config.yaml
d_expert: 160
routed_scale: 1.0
vocab_size: 8192
optimizer: "cautious_adamw"
Below are experts of layer 7 (counted from 0) of a mixture-of-experts language model. Rows are named router (the router's row for the expert), down (a neuron's output weights, with its number) and show model dimensions 160-319. Each number is 128 + 32 x the weight over its row's rms, rounded and kept within 0 to 255. Numbers have three digits each.
After each expert's rows: "comes before" lists some tokens at least twice as common just after its tokens as in all text. This comes from a sample of Wikipedia text that the model never trained on. Tokens count by the router's weight.

# expert 9
router:100133122142090112177109152090086159115155100048139051110149173105154146209162176112141112152096135166134175138106179170118098109158166157105126149115123097127125169124132075167114115111152101104141108177142165194111163100086134121122134142115182076102113158164185121077096134112142114124099127156101078131133072164149167177160164163131132153190126141049132172148099099136075116147172132162172095054177116129128102142131137141122113163146129135146165125147078088144113160093155135
down0:131103181134127103117060166124161131120137168133144089138067084177083149168107091150121120124050102135110104071156139166162112090175148117098151173107086071137150138141171118151156145167100115198130118112103091187172103123139144161082137123130132158130102075114093099151158141095158114103117125135177095176147121131110133134217112170109174105141122179144121100129158074131156152139094159114134153076136098122115060119112095114111136192094098129117156194191097120109134135127120125
comes before: " to", " the", " in", " been", " a", "."

# expert 30
router:103137045151076195161101117133093157134156102158154091102131125073152101164174192063153128200118112160158152125148170192110135194126091123091115143121165116086155134133125060173113122121122147074143196137107168175113158095115153105084150126120142151070124179086213078104131144171135169071084081157103142148164119134165106179137153137137108097160114093115054161171118101142108123094110184115154142083123143116195116135085148125181059213149113119150136110121081055133122111111154153
down0:166150180143044136106161138096142157109063170163173116121144111189127156085131161114118164091136136102197094120112164119130152113116154120217184101131140130123129120120166145132078138076119126160130031116126101134145156152134095099141100082126071161114206161114139133120135144131160157127154121145107185130151168093080103089095114139124132155043078160151163050148127130086097179133135124129077109103084171137098102122149093114143111140142153106149068145147083152161150169128125116
comes before: "0", "9", "8", "5", ")", "6"

# expert 1
router:123143140143072174138098160089125156218210097163195095108164148107139143147154136122121077117118154174175139120081253162157068132131101129114064162076140097139112197165124000146124103116121111121173182136132151146137153139099127130087138092087155110135103139167171083083101113178168116088127106137080095144104061171103075159149112162102142153149138124048117115126122116137094095142127172151160099117152153136164115130087087136144111176189073107164246151141134137095119126107184156
down1:123128108167105101098178098130098178151110105168108107160085116168126148101077190134149126177140094098139113171166108066143200086095161133065138081086090149128088126082166181142138154105152081172085121146140120027106132176159118105124168098138138084069160132156105114103162166153136137160139163158095202143100130116178142121148133127178106137106108101144134214157094080118164162113154157115184126140153111107110106084106095109158128108053135178168109134101129189153097084160128127
comes before: " of", ",", ".", " and", " in", "'"

# expert 2
router:144166125140107179141096162084113156172194117148170148113119148107160115135148146094144086126100162186139149118136245185118065150109081159096082172060173063144153156141110000187083131076094101115169173141169136130148182140088139127110138094115141109093114129136169111096105156146151150106114123141046114133074096162104077166150109168123149115178146120103085151140167139125133116114122112140156092110172151106137144137090144139148081163217064048188182129170136123114123111105141143
down1:122130179093159090121114106162109132131140121146151133128070154101051165144129131136069142158150117110106119094147139166121189185182161094123150143158103124080128205145122155118155140119190154113154104114116100101141087137167158114076155109117105170136125087124106146108106098125113170121111085108166137180162149069107169163114134133161129127111158088068162108113097105155075101155182150141113070120155090129096175154138133081109162124147104153138211123124130087082157182130112119
comes before: "s", " of", ",", ".", " in", " and"

# expert 18
router:118120091090095151146147138059090134128178091112110090113161156093130139137136175136114141132094172132156108141164241131120054149194105143036101150119116077077111188114132088155078151113103124108178173147104151209141137056134123128103105123121121085123149135159151071072094174174100176120101085146097113174088143170154144159184147187154117149139148092112111139148101088190127089146112114145132160122153137138116136150137114078156088199145086099113233119124082085084144115158110113
down1:146137165134122115128103091179136127173106149134103135125089099165130113128083113086171104141123076095097159133108094157207160139111136181142176108118130149136060113175111140141080168152151127044075111206122179244153167129114123157153104123123123153162139138083178150101127110162118148177079115130104140210136139129081188111122135125165100148067186171119178099062132093138181159073181082105114133137174088142105123136160131116152154076109164151101113137162113164088165125133093102
comes before: " of", ",", ".", " and", " in", " were"

# expert 26
router:084176090159074192212081173111093167110163068129146101117086159103174068185105175100141135167107124180126131096147155155133127140151109092083049146067132098139141183132094062156091071116116177111138168078131133131122117121172134098100120068100175140122154163144137055109127084132149137116111142158116150097151047141167122175091130141108139108200157129087083189147132106159128098150136146120172110114142150126214107179100124149133070157164107149111162119180094100106095179115144175
down0:116175089129106093130128135110182146111152156143142101152103110149120145117135066106117079107153121091143122148149164169168078098150149168093158173133173152115145172144177181107053075172173126053093117124135079111141158167152158134169160142150131174144143118143176080122109092147168129127147124144116101096143113158106101043169154130152148127107149079112108067053153130098144129124100129090141125155113070114076128161128121114170159165140169081095065186154175143164112138171138147
comes before: " |", "|", "0", ";", "|---|---|", "|---|---|---|"

# expert 17
router:119127140131103160202154094128058146151160106101110124149160144066214091153203144119130156188141122169111160118186189126120129123111109148103109137125142093030146126138111153114109115097081127082171115110148160110099199112137113134097105051151144093119151153161137077093073124131202161076139045154131149086125039126154104146159146165163127100165131134143072190155085105156089139127124161142142122164164121096195115199089122153132118190156056072156193091127110100114134127086116116
down0:122113135144226108160128078181172128119178130158084115142085155168150090161107171165081117124187129155041157164166178138135120110171092125126088088073126121169134146140121189065160149152104153141116162120132075089066104133077163077146149092160123097153153144088169138112165126156116094127060135137086133097112092144106151089096134145100161115158104143207142126068101070114090129096170126136073136154182135169114089159159156135140098083062158098146124111159167189097079143145125159
comes before: " ", " the", " and", " he", " a", " which"

# expert 5
router:084102045122098159191103101076138148164189105071139109142153192075215165155191150073135132129081148145131160128095172161119104124135129115134077164132152117079119180151110079171118148139135123023149166133145165190171143122131099121136107168123155092109142168130137123058118106184159129107119084170085131103162045155143097160105156173119129120167130071118148194171101074142079152165135166169114084121171149100148155155090149168116117149087018137124184111138130111126124141094126166
down0:082205187110082144101112150094136140095116153120149090064188146060088119165089140075126158100132114108164177128172089158117119093134125109133166140092156144095178156167173135126165175138080094166188134140071140141114091094134117166090154151179153098102161123140149135133160082141086133184152109104110076129144094142138107151105122157157094134109101112152157100103149124109151176128071104120152124127167083186169112149163120131127149067125086120069158167126152127149100139123109132
comes before: "0", " |", "9", "8", "7", "6"

# expert 8
router:111177089184103188146103178114131178145115117041150079094134196135170120156143137115139124145119098195137124122113152179115145143103115146075081119133203036148159216093083097126091117088159142083138138143153169146093137158120138132115177167176154145083116126125127119102122095142162125106106077106119128124141106165148103153171153110101106159166144142101082106142137092128118108104135113104161078068148142110114124138114116151132066134163112137126192069180111101163139133080160102
down1:136149111094135139046164132178151119099088099130214169092130126194134136137162060125143130133113152096180127140127107129100103161099142150117143131127135124136132112132126082125072161115076125079149108152113120083148105163179153079075094118095106122184136079142136162134184140110116168180173102148037148134137142052119093169196087139105121182093115094126127151100113138162121139105129152142125060120142170105150066125143122097133143151153153100175094114187085147157166109161142123
comes before: " to", " in", " by", " the", "ed", " on"